Experts of a small language model.
Experts: 224 GeGLU neurons an expert, 2 picks a token, a softmax router.
Training: a variant of Muon for the experts, 2328M tokens, 8881 steps.
Below are experts of layer 2 (counted from 0) of a mixture-of-experts language model. Rows are named router (the router's row for the expert), gate (a neuron's input weights, with its number), up (a neuron's input weights, with its number) and show model dimensions 128-255. Each number is 128 + 32 x the weight over its row's rms, rounded and kept within 0 to 255. Numbers have three digits each.
Before each expert's rows: "comes after" lists some tokens at least twice as common just before its tokens as in all text. This comes from a sample of Wikipedia text that the model never trained on. Tokens count by the router's weight.

# expert 7
comes after: " was", " is", " as", " a", " (", " became"
router:124114102177130144143138149065115124088072086129148119118120169113123169188194135121151134135103093155137140139131118151171070099078088145168178117164144174113125126109154130119100116147117161119155139102049080152079172190137113110085143034135175120119087163160119078098125136112122108136119120182108146103128114139148151132183122136155099094146120195098082142153081093120136091111111
gate3:120082107140126126093153118165130174143169093162117118133108138103120144098146166140121119129071141139106058144142211138192168172133104099153170143097112142112169117124077142136146141141130109173183039079134106096088113129127177126113158158135124118195125103043075122096197161193105108170130146091134130138146202123158180164118165124044144123088178120091065110176117117100140143110127
up3:109131185153115126116115163095077146091114112100119133104101118127092164135160116163138170115112132152082125190126159149173144118059140097127146145141152134145122084099118135144157126137132135104104125099064192125145182175172169082095091091110121044184138158073128145100074166137120128104167144106100151147205176115179098144114101099095138087095167071079095149109094132119078193123148
gate4:138110132091089089132121147170121121127122145155130152122097194150119057116132181106134145108093092093153178105135085153155082133082131147151153084130174099143112152077134170092113132165130152093083105115150191119074126118137133084070183153081080055119190117138083176124138092059181094076126149126191124119058160113135095106108120100153117106190153157160177083086099133124135109170105
up4:179079133147169197102205135104123062128035056144109149180151186167145122127183128151117115109169134139138103167149123122126086130076093062146138121150089148097113124153106129070147168122134149151169102068128160110216131150159119128096088075145156173122134156120143168179100148135114162086171201132148082135089103104114151128131138126149191140153124122092149119130110134120148090108108
gate5:148151144121129158159178190137135098121140087108158084140111113152171092114172108178105184144093098096115179112178149104146117155087113161154113132070097148088130136117188156099055130103097135120152145077074085148103150152117107095125082077097091135156116105107118125168086098193117123175151142106123120060150146135173159122160166052168116127151158113111113149118113106168088127100137
up5:167142133147100130078120095098154125143119133133112065122099165091088130087153155148160096101140197202112108128077091088120146139109139157109111091114123139108116126153125182131127155163197143127104100170183123134180105166093194184131146196157168117125126052147116094103072095181199151147051116132140134101154147126160166149061136108092141121170136150116134133116101178065121087200045
gate6:179114161109135141117101132149135093130105074114146114077149148118137129111093125153138132169127082120146132160138170184179141157127119118104142199136135149128157141087165089110169156135134091241078159081108121086125120166107137143168166082166099124077076069128134130166120117067087113113145059067151138137096090101126169118154122129087093146133126100177127091132088121145108114093120
up6:150198094168154113110120136114100087076129076205145155123137098204134112097085056151119139089150150189173121137131118099145086135114128097129122123093130122134128123139161180085076149094132083150092132145127059091141173125138071121089138157090199124148172203146178151114164105146155118196125143099146129077150081139139125123051162131112139149187125063127147186108125108138144142138140
gate7:142178155120166171120138090090123212168145157094107132121108193149136180118124150187125096124126097118165133143146111204114115126177156114115094119122088180115150178125143149189108114105133133198085127141129145153147119099099105156086133155076169102127103151108102127120129081095112086138111129077088135090122120102093081129104092148156146145115074128162085084134104137161101077168215
up7:070155154089066108106116129149118057112111098117098130137088122143086146175152113135206124148096130203136165173195129145128132090172139111103120112184114149092137184146104102133167099144148126129160197148128127112119140123115107101071120108099164151128157135148184148176204096149127125161149106138088099169142117084082140090144099107154117123093102179117136143189148094083135184200135
gate8:147147078114141109092131157164171136073088127082118135145111148142130195169083141071155144119084133096153146152050106165156140114139097166118092152129162145173149089129200131097102158130165144124172118084111136128108135132145123099152165140102174091108168145191094176148110158131113110152120064104076134122058127129079152091135171123123092139094068142068148122147091077108118094096093
up8:107154083131147106112181054155110175113121158064212152076120121125080166146135169150119080106091129057173109141191106168129091120143074122104092093106144173098121147119076181122181106194176128162128103171092137063088148048083176151176167145202143131098113087123148123176111193136186108130123140146149102135129160145125082126126163059090080146158160158132100170120146207094107090132149
gate9:109165149144130128126119121178098099169069118157086106186157131151139123148127159126146110072085150156125116123126124166057144113122191156104080084137091151143107137141133094111097128073132173085115145165078098193158163099133111088158183139120162086075113072095097194133129110214200109126082102117136065133155114084115122220144163124107064124103040150157097097122111085140216152103094
up9:214146150126096107094139118156087090169088088146141167128158128166124136131161095195158153100180152089149119131144123136118175156138162103084129133097112093148114146175137164141105127111123136094135177149148093203158135192086105197136144194102154111147153086081152118164123175177147122147129160123145135188083140174103049122087136154147093117107125193115155155042158111189157137103045
gate10:111131145167071137150167153145105132135131055124148068111140206090136190170149137126121073123138115136091097141220107170073108113091123093131139145138191060142124078136071060133165137154101108113089121113136157132167092159128133170057129081112099160119122122087128091131108119123159154174092073146128124242161141159153125135112077143146102141122096118099098109073111069117108032079100
up10:134109112153078130175147112085070143161101080141135184137158085164151086079124083111173087090120144101130118171167065151107091130070133064072114094119115176109122088180136147102123086117115155159106091150160140124092082067109043060207114139119112141128075125153193119160061125119078116044164092092096161163119139124122143123146072138100048133136134092125141137108148168109103082165081
gate11:024180194093107100111123118080147127110128111125180089191117167140106186157142137178136104137135020134092095148083137062134122088112073095049109144092084121159068148095136085124131104177156188183151104151132121136112132177136152108118098164109099132116081147149183110133119179141059078101082186118079137165220030106144094155155167169104105146105109115137139179155132156134100114153152
up11:109170142170163118144176143155082155081093136127072177110162107161166175098190060147149219115155099152142171086112110127145155112147137179096174176093113118040100140109129124132135187135092121079091135138142155118077140139138087119108097125095101169122091124138145125106129153125098125115115133099142119109164198080112124101201144138157114121122132131122110110150127131121141126175096
gate12:110151094158102150104096089116197146099099116136102145114059161165094128106126143069128140129134139082104088121153084133185136153118104173122125153112174090155172065131120119157160147115166110158148145133108167149139106141146161080157111119143184132100175159133139193125152142144149132064079123061161151146070116127099131096112112145079124131175122134098126081166125096072144112107116
up12:137100080115119166121082115126097124148097090085105158072099221128125107148128154150103184191114168186117130116036171125159141047092105193147153120085097125058138062170081122092079117176123194137135218102188111144147112124099064127097141131114065166137085140159157173137104151075086133122172087136137122133106127100177146095137153214110175104118133078134128058163163148133124140093056

# expert 3
comes after: "\n", "-", "|", "–", " (", ":"
router:101130156104125093103115115132119106152162089146188114167104129141137102102149176113140118092063107112129129085180155091197091174164100133080096105142115113147174135146165085081176150149157135208109145139166099141137089145067083128150127147128109086085110120085099124122144195146151122134117080153203129108137085097118091117134109137132070118097154117143121139161167178143146162219134
gate2:168150155143102209143135123104105175092031121099189139150156074094065170117138102128092122150097099069133154143101104101180133098079189161120101125145199135164142124117137080166086086143154150109140120104132159181115134157127092141128151133100141115190104135087120092104110131121174187142057134114154101144185081167188138114172119039174186140090117136124207121124113147158171132124140
up2:130120140148080157109092128165078149169108167164168157117088073135136129126191116161169087135082131127151124131166140106103092089118157176110140132165189118157076113148195139120171147185157190101132099093134153186117102114117118097103080097157065171163118113132083121126088134156108159134132081180119079129058046118097107110115121076046145132097143152132154100134112138162158083088101
gate3:137115106129137152146130181139134102130163084093146160108127145098125087124154110157099090047125106203103160137165123093105131128206112118171065174102129133122151128131141137112164070073148132136106091110116108121087200132164118145172099133159128134109117149132152165148134155145135133140172149076111140121121169109112122128112185163120084130158114093133105136171165111119126151137206
up3:148084139130100123129130131090112162092118123075152180101219153145145093145168134156144122113145162181158136075171111130149119072096125126170099107089141189086149111162097177070084097111159168063141122149106089129120199165169171170145144154150077144162110154124125143148128152163126134122127138077134177112141165116084142161098140138110181133108094087133118135200113129159128121120184
gate4:112049143132141042076138109131118127155171136112105140114100121152143121138106099155136133149097076092132166110181135167116133109102119173133089117095129078134135130153173099133143092119125090113132163091160137153144099111187068089138101130113189151112151135157157118133123136146125170119121094109108121131156129164117115139174153127145130159103099155070169180141118121137131130218171
up4:140104077107144172150202202139073124109153157136141122134171091165135107155093143124101126135180181148120100148100137131179147116094132127134128156134123112104119095129114086126132124122159103138108169052138127079121134089123206150147136151118168119117149106117114082091191175153141115120115157089092095114139124246064088117152190151083098112122140162149069125087146127157130125127112
gate5:127049091073106097098107187137118087097088146180107161162089138169148164129162086121152126069142153152115135167145126112096174128142132074134109131135126110116124128126126076154099152071200168173158103140114173087133089136059129145108136120120113152135177148117141161112127086128131098186159106098177149117109099098163142112150111138081099141142141123102114061159140152156152123124082
up5:117094156218150116165145194121177174137149155121146133074104184126118133112141139177147093112137114150108132103092095068121126098149104051107119145083137106090125115131136134137117096108098101073116104156151075190107165155164146117171119150155095160172165115167135105127095169101102084133165168103140150118165092117106112165061110203071117173137131095163136147086118131118170108184104
gate6:145081129121078084125222218174071097157142100121125147146185132109130102160142117123120118108151168133104127087163086168071133102097119106070161112168168088091131147184142149115147095086088158078125186117148139077071174139147139104143101159140095165126171149104153180066125139114187147096144147129128130086120150104143164127124098134114171168143156152110146149160061112116151156056165
up6:129122140067105173169143177152106133126123131187124145077106102152114113151116121149079094110104164091069117158138131179122069037097161163123163121190150147123147156220134159134175133140129174111140133164132196158139123101165117112131069175095064113154170106146155183125122100141118139074077115132101118102141181159157145103120096120110174136172101123173154128169075113167088133144086
gate7:122157093110147106101158203113155163123112107095148186142135127217116097096162116131141116149133103119121143050124120172126132192186104106098185147146117069131149184137121095095166122126094121116134185165130143117108134148147141099144141138126152116097125190110091160109155091110100121163148141156096111126046131114146109045133189180180103204147116190171183189172195200144139129148091
up7:095081107147150132145173125123144088133075107134159085103129162138151170083144141114113113145230164131122102138164118178101152107158121125137121107169133132191176144159123139166097049091068070191121074181115104089207154137151168140080156150107154123125128140152087123095132140098192151189146132181128107126176126127152155090104074137124182099184149139167185136153112119113119111182118
gate8:132116070182133157094103132106120080118155152124133081138051110133104175152079173115159110214045044129115047145097125085106157114199099115136139106060071125148135127113116124111130147133149153151207111139127167144116092151107109235139160123185130013191128078101164148108118131092104135092192122149114120125153121136056177133151170149166156089110199120173157162122162162115104092139153
up8:132166163163132139158104075176145120111083121174104102152182131159165076080120087114126176095112115178113204090143162085156074149099140143151140126096179112145158025062131149107112110185090062099117130126131146098155116117088100111123144168103143189131145152049126136146138162176116185140126137188150151125127134107170165155255143118189127122172107133109124170105106098155118097066038
gate9:116081096108122114156163092129155107116139117080157149155143139078157082144129135104119155136089152119087165123124105114110101142168156065134098102124053124103142155121111174165159146164159106129177136141136174145168071117080080145156139078122124107118164134114175087195141123076142134132131126109123137122107106050137060161114071115082044144130197182173102177169131139188111123129183
up9:151136106097064153105098086109137131151138127164099161145114134150107216131168104116122153090099124188158150124157076096126144183155070135152121125183115074063130138120117055095165089112125137128130088072179156117069109147158158150074120164117152156137102084134167158179128114177106191188170155110068132114130054151142166120179128150184127174127043159081100100134164150097139142128089
gate10:174165146064153179147185056089183121155123177108142129111128177137145155154099059049089124180138095146121071139098177121137186091164108152128110107095160190099094143094049104089162127102132075165163110140101192102150086224179157087120138098191114143140139091155161159088127093110078068142101140203131116125103121094067160175109066121105115181120122173155137164121125145137129090120141
up10:135096127087176131133143088126097197121170167169166063081171141112125151150169098096120134126112094170185177100103131152167097100066071165133099146102122118134099107183123036118156079141115101169136097073125089136152147158146155090164111137165135120191131115111170092135174114212164058158104093130118120096132090156103082110169137108104187063135110111139059131123075083172115195179130
gate11:204111142160112175107159118118151175168154134124096115105121150182112045161144075137146161074153130111176137189167112104128093147134133097114119123185156138120135204157122178122075120124110154142163137124110147121150163100125135134082158193145171137121102155061101105201147158078115112169140047076142085117069099141143093117051122135136181099104124183129117107155152171119147070184185
up11:160130105169118130066120056095189170153127090098086064180090111124131084161105103140126134090155188136129168178124106141136111190131086133134086122153158206135158163129148151136090107196102111096098076146099111101064164067102179117154161220128157061144056130132109147138158110142140157144151054138118101134158167117086086149125069127136152082119078148075076126073158187129168118112149

# expert 2
comes after: " in", " of", " the", " at", " on", " for"
router:130128137142142147149099106150156136070099136104084096096070069141129061188127140078115133141099128087160143137054147103173088102139169185155176204130114155073120099105128121082099160106137183076161148112118097167078154182132131145132138069151121156117104141133125164141137107152169148100158119128147114133074098048069123105177154170133175150093051060094137125173140120149176051141170
gate3:113106113138146052071122163183119124060077117118190114073139143141128085117141163116140101167121156068095148152163151140156149113111087138165123114098166118100149167067118167089154185125147142123139133142172109120123108094136186134127163124176158127139197176152198144121114127070102132146094119126189117199107102146153163164152160171118131100143133118161125176134195098147117106157056
up3:181113103132157127139131183103116084165119169143140118150103179144116113126064120122123132114118096125123135137119159163181053083133096150159146113184110114101100188151172147092128132135163114121150140157107128085114185143097114089155088070158148077150086115112107115087164141101129164139168131160119135134083134070118110096137159165138102138079071164203110122157136131139148153083093
gate4:131146132137155143102147108200175139150147075122179123109148131144157080160115131170158151203120088110132060166121153118107113139126251121167147104124124103148133148116079144125106099073146151137187193127135090086162083179098186119108087095142169132147098121144133161182135108131142084175141132101124066139146180069129190103210136115114054149181132149075099152118132097173107152112148
up4:141136096160100172099168130150150176119141057140171109071124070153149121162092115152119131137133174123146088129118151094072149168124159115067136076110098130120127100100121135074184126117155131136132163107111061095135145116116099120195111164112116135162094167129117151176169142115152114176162161137190086120089145067123167125144111164093067116219094091075090133090144135201189141146160
gate5:125182131104112107145095116121114128106160164143104218110151092149147071149096076179140160163156132135136091075125152078144091107181114102139140138111073167102102111157205136135107129111120137093123130106129114135136144111123121104123135087097148122201182100175104094117116169092170137125167132103139095101158106059167113126127157160152148084172092095103142115158099128244116150092152
up5:168179155138108166110078172141127076069150151136105108126122122125195171148127083099121142149132117118137073124135116111155122077168187114123123053094132158102144134131126139180093072150094144120141166157144052057114058096097104154155130144117072078115140111161159089130134107179115068179156101129111122120133151112125156142092078150101189114150162176151189113189164091174143093167153
gate6:045158187118138128131197158144101112100138109089176077127106132137115123151177097120161147150142093113102133127093052134143126099151137107136155185121181108180127140161137095173152142125119136177139148194144044185197148104103084164111111151168131087149049046051074078139173113109133139100124170118057088132088079089108185087178074068092150123106087154089135151114191159194089124083165
up6:058106138122135124138136152138187088065121120079150142156108125120128140134152218119143169111119142131143090123117058108196103136133133164176182165136142126157088135145119065142140124155178164128133096127145084168135126124114136172085144126145133166131109083065171162140154132134135156115094148155085093121111130081119149116087182120143185144198141118143119127069171122214142112129100
gate7:095087110161145173097185139118159131103186103112191147116118104133159113145141095128199181100142089125149117128077098153182159176138123139092127159115164153099048199087163139083153120151089157193168167112141129110109129142100132103095076062103115104150127129163150145160145152102103068116153136186079127112124134050108110156155134151118130088112062161126127135138145097082136126090092
up7:125090061131108140092140201139147126109210052149113144048135129106097100153113104156204078138149169105135086146101100113158129112136099084131118129115117127186111141102116108098139115140128160134160120107192170102158122121179115139106166150095136183154072195144108148159114204104124083131179110138137118062146169130143075174102124087069142120091144122135087163133145180144057113137172
gate8:123088090120131162138144146129130130149135170156158164144136080127095089125128108151140116115103157135129131033177103060152089156174117141145080149120086115162143099127154124125118098214099108074139081110092119136147175113172134110082123122154087207181127161153155166138185093083168120106133147135088143118126120048128133100118101101140124148128107125123130126101158134098141105110134
up8:171156116140156156097092144132106105132154142049116144140143180098160109136182136171144107149130126141140132095148112175108068105086134123134202143157127071115105157096095095111155078171183134138162197152128168167181142139154122125127145143131169121131162091170100158176089096134139115133098113186149107157132145097127163091089171134133102161128061104136147133159149132099145113097089
gate9:086101101098116124139128149166144114081137123146110159132175096130097056114093148109118145137066080133160155131087089164152100128075134153087133083125143158119135070104143172140127126123070092095144143065122134080105150103091099139100089166128160122107098118168065166098197120170138145083080111054094097147102184172104092055148124097175136143144112131059132125168124125160138145122126
up9:092095037138118164147106074127145113106074119103114123161071129142133097104122172084128144129115098183123204134100134158126115153117166119151109067125112180093102091098167119127141160081154075103157156095097081122042104106108140151163109135085169171139141126145086132163132136162097087139078140085128180154078149061149129069146108159137189122116120101110114164156166174138073104070109
gate10:135106125098116125112096083082139049121091149144120161096142110169135135086133176140079171173109089116117108090120051126098061150115125128121099171162144173159099125125106171097134138081137125147122087180179147180118064166125093097053086108112131110157149192151059098119130158172134153110126139113083168083144109115119175123150116086114111128130113140081123127156135121132099119158104
up10:174134121139163165162132093156086107136110134126152107111107092105128167149093047135185077136099167141145164123106091134135107182140088143142095105144112153203124167145191155149135145185158128115139081119160163122123126132082100046105163107180145153135095128078115147150101182059171152146103105146111085092091123111103135127112107101140196119139121158171164070101165098117103153122052
gate11:095134117164082145166139140139068105090112083118168153091110104143164155169180116131186141159164131133143150104143102120151079115161142198120189122109100187132164114125120113094149206131100151107104156153102107109169125105093075169115107111129132127142169087135074137091143135125181128141094096090090168084128120130157105170167145152095151168180044155078136121104108148138101158143108
up11:141187079107114130107130135175177160121136159088168096142090134177126139142140125093155126132088136113159130049077137081160138116179109105089168132104130122128090115087139061184125129100165130153130180138227174083120172111117160120064227111094124138186144181117078114123134197134113112137148074134174150112168124101164140130097092172061150125113150170093120182128117153071123123128096
gate12:098163129162137165135145139135115094118100141167102131115108121175193102129190136186097148116070177155138146137129136138169119150144047145136121152151159095173183093099089211104107108180145156154073193057151119171081100179170174091082114159165120065141130151137159139137138113123104170109145126088109124171069110083097139155070118134134180147163180064128078127154081140137214095143128
up12:112154101151135103135128142136134160090096134161110198150159105159140127161087141150111128103081064144123088171173139100127105087097131096161120123116129088159098108142077081130141177128145203101157119162102128075142069144052133122091139172165145123124143165134119185155153125163101154166193096073151160168085153097131142195109146135124128120170123071128148098171139109139156049146205

# expert 0
comes after: "\n", " |", ".", ")", "==", " ="
router:163169133077152119138141138139082158191117140180102138101120109121111121079119179132177127125061120094152155143176122135128184153150168181111175041102181104134125098123129153133138102090153129104105120106108115148136140096115145123151119069070098077078155145124185061103108136146138167169195106138138118138112140213162125098103107144105106160109087041147066137122146119157130135119116
gate2:152188099126130120092118124044157107136108136100137147190075127086106122153124166143109096108121118161138108178059112158146181136115075150133171127145105113115089146138149177134190088123106117111087062115148097113112111113151153151083128156120122105155120125123103087153125116134153187165149131127072136117107105157122120114084154124040129124118123133156119119182147159101124130145107
up2:180116163127130116074133098206087171109125119143153140063085097105072136133106130137123094135172129129116160138146107085108093119068099134148140143117149175107169149086129120105118134099150116181145164092113136195177123159082086074122171074144121194136136150087219129159130151097089114115135120140104106138112129104114083174147165088141119146130116114114084115145159153182101116166125
gate3:133124150103167086147090094083127108146110126112151122162158103097169125180095113147106068104128112144096101167096132149105092158143065106179188144115106159133138119168126143110188199121141106167116102125110102120094157111183154118120087111135118136150172083155116091119175127117185124137148170107167099165133069163098123142114099130143120074163156141127136175058148102117133163102103
up3:133140110111076164106079086129120138142122123118119138126122126101118158108142156149137229147093104124188173160162124157201077188167169181079094137125089109117129169100125118094112102161131169136128153143087114133162137129135141123153109109151167135126097120084155142146117140129110135182080127161181154060120132119139107113137171190144139170078078137134146127221162168172170091160141
gate4:108160115115143119101144117089148152092171174152148141172132146093113083096070081163132112152146140158135154147080112108124112109102168116115131156111181128064182177197151168109148124083076142073097166149150122116095188142153153102154096129122194133154081159181160117125131105062125135133115117109177171117142140157136120107111117148134057118188091096158137122097106121168030126142149
up4:170112111092114111177077091160106097097117093112055115143116160156101122112155130136136149089112121185130136137157113086182136133214181110140123119138102131088122151114129124144120111071203127155172136126162142121162072045101149114133166176096100067102172096143163121107196146120110136168161094151156133113168125105171113129093149091120166131125143106172136114149145091077146112066154
gate5:108162111132148132188092125167087150114037111138116103154191117097181175124159129176130073128132013146159130152111117193102164083172134142183132139155118105146145144166145110087124164167138172120124169128081153156156082153103072108162165131131088143171075133157102111164173127103194070168102143098117099091114103129102150118172124089169122130184133125122138148103140106129151176179181
up5:161049149132065127084160117117155119133175154076115145108132126115116110122123087099177169154128164098085103134094149067142106180083122074096085056093131146131130105114095153129135126119099107142125079084110128143099135152142192150118072152142123136092160144135107170084128141153119180103171145116162126181083134092135130127084072088150153128134103102136150127163123215128117128070146
gate6:085165099159150134083161155103136142099110178098129095169168160149090049125126165220124124167121083143109099175144177108068177090175122151125085115079083106144151135146149190102127147147115150110068151118159160096076080149120118149104110132091087146086098128072173073095071151088071191140158144136100157150115075120179102104127171131126089151208148143146153157123209116155111127160123
up6:117117116178111154126135156096087147097087171118122143140171156174084082114129149210124139162093097103096113111109180116122151094167141118155102161117136068113179125110147170035096072177117106103145149137092106185153122160122140138111122146161118113130130128095175146145091170163180125094168133115140146129160084090180128152111107155104095126192101097152120090093138102212115138138139
gate7:111056116138096145112163124087116169174136200045167103151143072106163141147107065149102139144102174164125111082077147127101140112135078133163145076127200104098098146149202104084070108067118088065141127117108181161067119120134104138113155083134147184108117128121068213154139143072171162055117199155109164070083139110199089138118105102189132149115106063143070121117156114168127144058114
up7:101082081144119115115193157172088120136153128081086093119123123052150141117106091106163183134095146147134134090120148068137203126137113103111107146106121105090122108103153085061103082134114080089154109070101118152092131171121106107153133137138149173186128117102102152160111097121104157096104131126140168142106117132173112109174150103153151128110132117117121169111132112132108202096098
gate8:204071133135065146119152084146162163138111113116147120143154129142097118130081097172103212052130139105156100159187103083154107166147120139093141158119117136116048109158098068154036118072105155122101174126101118172118081228095130116106063073116135138116135069116074135104130149114188151136112077136140137104122118104135136138113106137137139162163162086162138148078169191143223110061114
up8:162175128149107129132100102113110134151125148144156081133166176110091152132091139129108149142113168175122121143136117146134090138129085098117158105068135067170121188130130116142149165121096141196163141227166134135051091122081106170118106136087128099123174119171153137109144117135123145136115169139119159136144138134135165109069100107122121064154189205159123125153111138116072124147083
gate9:119125120142035058101154158164135072137108205120170131159142121069097159178126063098118151114117144154131177155135098142130053136163076119122135109138171073139104130129064107127109129177134108146122067084127137183109187116138122138082123128104152156147089102119147146131124105068193179123058183091160099126145122124145045143132099096142124090115098113158107130187119131163104103141159
up9:182132076138116130106071093085149161106168081146150109126137135085139130112140111090170068103181095125140121080124069111147164095137138090139149114141161159128079091168066137189144166150121144124116120123123121146146133079169141128102119087135155154095163165106082141153123078091091160121163092105069100147103115120149143116156104154156165084165200116097121132118105128126118110147128
gate10:098144135172138146128103144088055086102107158135173161108139090154129139106128147100131102131136041170142143102081147107158110103116139102228151122134141085172144076153162164101146154114160140121166125069094118129158149138106110092092121070153119128133163108173138156116077112103073113127166157146118146132141145098096150134092140117116105184068086101159133109145104193175115069048092
up10:091078155100125094131089117154131153153136112108133109127176091099093183113154148076148146162165130137083139101140103095169181067150162136182148117160100116102122061163125135042100132107147157170190183049151151107087179142101137141068117132188131137145125093105147156116121152143131161126106190114192147148182056106150110147093083106147078162080067086114162116161178142142092068126133
gate11:116149111077085101155120128101120132168071134114130107144138107151088110106177121113145147102118096114095123093145155151155155097140136130125074195173101148214130148104101156203089063109150128179117114120106104133079083128087189092153162175157068110121074125056111054134120126095154128087124144046160100079228177107108179160177167101146145127053071104136037146079074151117174039150109
up11:164112110125165151142128075109104113078073058105137110114111075132098158147109112170108160128154054114181130110117088141096134136132145117184163087156102093120125156142116116139157132155126126143182157156157130176141192113110070151153042079132157129154146087245175175142156112098118125180058076106132131145092134126134114145163086078083099111175135143145197171188179176179095174089183

# expert 9
comes after: " ", "\n", ")", " 0", "%", " 1"
router:107160123092157110148148115130165125142100152174118112151098105189097132087073134095126102171138126165142139139124108098091141143095109206145096156120116095087137107139121161100139184122147145146128111105084139082183133109182128117158134128046076126134126079080147072115126107155175170145136069103198040128153128164139138103157128133123167156137092131130084124113140128143112103130114
gate2:113146204113095120097052122125195124121133140140142149121139064113118140140088118065177152201146077096128114104184153127158120122119134097133125183112119143101166120163077110093155174132125116164140101138151108129160125157100148128139120119117155081120154098148184160090190071143139156106091140130087126108133148210121118106140105150129101061121190176149178141160112136143140126172066
up2:131144096122145107153161086172137169143146139083059134080167126078114088125129134144133137103053136178064122152087157117116139163109065145111136128140104114152113108123121152124158097138133093155146132069167170186138086157101120105082123181161109140083091141132124124147106201137092088154160119145146148116109099129134159158118111147094118138144074115096108098100115130099145118093198
gate3:130101179233128139145173177077146146095075108191107105129131193146138091150140158087099132133147118103157141151118162137083086085070080165130129085133112154129136117156105130102106101100095059138158162112131185096145113106131105181096120126148121063131124075116164104135184085128223119126123162184158141077098129143082127123100083118083092097161182082114055039158091117157144117124146
up3:162093148111143134144119121064055125112096093160119124136154137152123126176126139089074130132149097115130088129171082187121111091103148178169119164114149178101152112121134117095118145113096028165106174108130161108167115144160130067168115097126179109135153097119113092126129140121083136154112162133096049079099116192161121115097139135154103090110165081133100168153083143094100090096100
gate4:184157117153137134168150132122117109176154172108166077120064140136117122063098129136155133150081128145122119155137139087139158107108093098122136150143128129141120109074093165133128151164131110151134147147110200092146133125072111101154194154147118147120153101113120093079143140148130072127080158135138136158151220126135128158109142102117125177124157145164158085141134146131152171132182
up4:142168125168153183153128136156091052165163111116097042120088149137130163127143085158106119116109165136119153204187167070085145067135124100119074089154100133163102166057159156123131098112130136128105209205133120146171130118062086128149158140088133164132106111135130114052118134144141119133105144130185131142161138189131124143087114095124110164098130136150183130130183101142130115103155
gate5:103164137144139110129170112091118128101159117115076167199074147114128066149159163166158153111121130160112089114117110133210152151085124096109210096179175139095124101129172167178100077112143104093163108128077080081100068138141136103171088116111149120147111158128118165162142146098120147097117147163165126181156123135100104140150207145159121142149165143127132172154105155070122182162138
up5:113057121053080182163126141103179135167105123151149125083151081116104154071085131087131135124115121101106137146133136120112134157142148110173118132086122110129116157149108121081136147159136125100138145155146187155141160117128143131161154147142124050126143141188162081118132107122133165194170106075126126074114117094166119102149096118107137168109107181182129153119152128161123129105185
gate6:164151129115153150155104105118172109165140105164092074135126166197170118151161117068126099072118103167154047179142128165116107183112115095139131119116167102163152132177140174078112125160121120113100128131129126109087103122122125153216107178123062113125135063164132155079102085172150135111149116072136079145091131116093133086087168129128199102122148165099113157130110111162120153112146
up6:152167167105136167144088091122126170150093096132063125112108142109077068145115166113106160112150131136142133114124136158136130168137137179152166139193151145109109083122141139131065132151120114107137189153185129106162148153128099106094153111090157164135160145128130170171140081134175124155177143096163115136108186192137086087119115122104134135123172116104123124157153093109139151120136
gate7:139139126130139118111093088145128129132220125166112122137194140142148094108156145120111140129117168207132177025098080152143198134076107214096158184098131151094142119130162198170113181085153152169117123158133149087110140139196099072119084154150128136087111157135103129095139105188118088155091138154149125067134135142108065089128158095168180133123114163115158120106155044138145105113114
up7:089127159102195073108081081118105138127178092137094092123157161169055160157128078111156120111055149171135194097162101151082100134099096124091255118129164156072112131141162117126116088104102131121131112133130186115138121120142188142104087153136131124091136161123117126072122114100118143126147129102073127097149162145137123070118125110148094147109147141172118132142160151102096139123092
gate8:174134080119130114150155133129139105080187170109106139158115173135108145185110128100089154135159107115105108127172166171137160169151124113134095156158126081050123123123141177079163092120099147142090175113125142093098195112114102113064121084191063115086094144130156162084154123171149112150094126070123135114090086089133119170117124076111129129132167127127120136101136102175189142109127
up8:152113100098143171140106114149073138105161120151040111176087160142125164146120090120134134142152097132104166134136128169127141106106137100113103113090102089031090092092149098150161152109158160140164126133144131122111072152097110093096091132116124151096145030034102121120125168154181130133110113150145106135069085143097096134124121075106123045173107107157137089161098134105150154135169
gate9:169123091084170102127126148133152121168156143020165137100124184146152144106085108112122114154153117200193113082137125107141106106133108126115101153065139108138140122104153150130153127135141115137144100077085134167118166072153128162140140104091068143123135150070112196153128124128175095134153113085121158071129064122056154139160136147145158185096065172117092153197158113187134148164140
up9:120131091084135141151174133139166189144189141018114105153186148149195116097082115166149102133156106174148121051109124103104097101133112126074110127115164092181099164110111138128169111100095106094111099110059131148122116035168173178193185089180155127163112129143070163129117097100145118066178124134101073078127069151151128135137112150099157112112124148148109130118171100186164093139148
gate10:147118057121157084082133134104155154114098162151108068081150150139121130149111064126145099155138104082187130125178127107140150156169114150166123152131083117126133081202133160182072125095168109106143132167076123061131121141161143185112131117092070118155137164132075087119096162149135150150085157161147122105100150204096121121162164114131149145137100114117185133137071113099128140136079
up10:091142113101162167125116148085117153119168134134126096130108116117105210159150113103148098196083097092116084121139157155116136100154149076165092098157159075081111130096151108160109135179125148104095084111128151115158053067165109211137183135105123134120132089205130130139170161121093112160112131096111123118117119175149147163096093149214142162053103106148139126156107159134072173079157
gate11:104090117097118155132134110117157137111130104130076086088142114056053087144098121151139113098131152108083108181102182142095146086149101101096074164070140143166184120124117145187211127108121179124190141146180117115110077126171162041114118168075187124120142072116141099123156105084098149089157127143155075194076163106172211128158117127152120133104158156084105120128043143178099149113102
up11:108138133107128130132115028160151094120090138135117145083106089082112107124107091082188133165067142149103125129196197079119085185146113166155126144208129102135145126102125141182098098089108145127152128168140138130123109138112116120114129134093185126094150081146137152137145164091114116116134104138136100115090174157229189104151112120145164109077174138137110141166094150118134142127114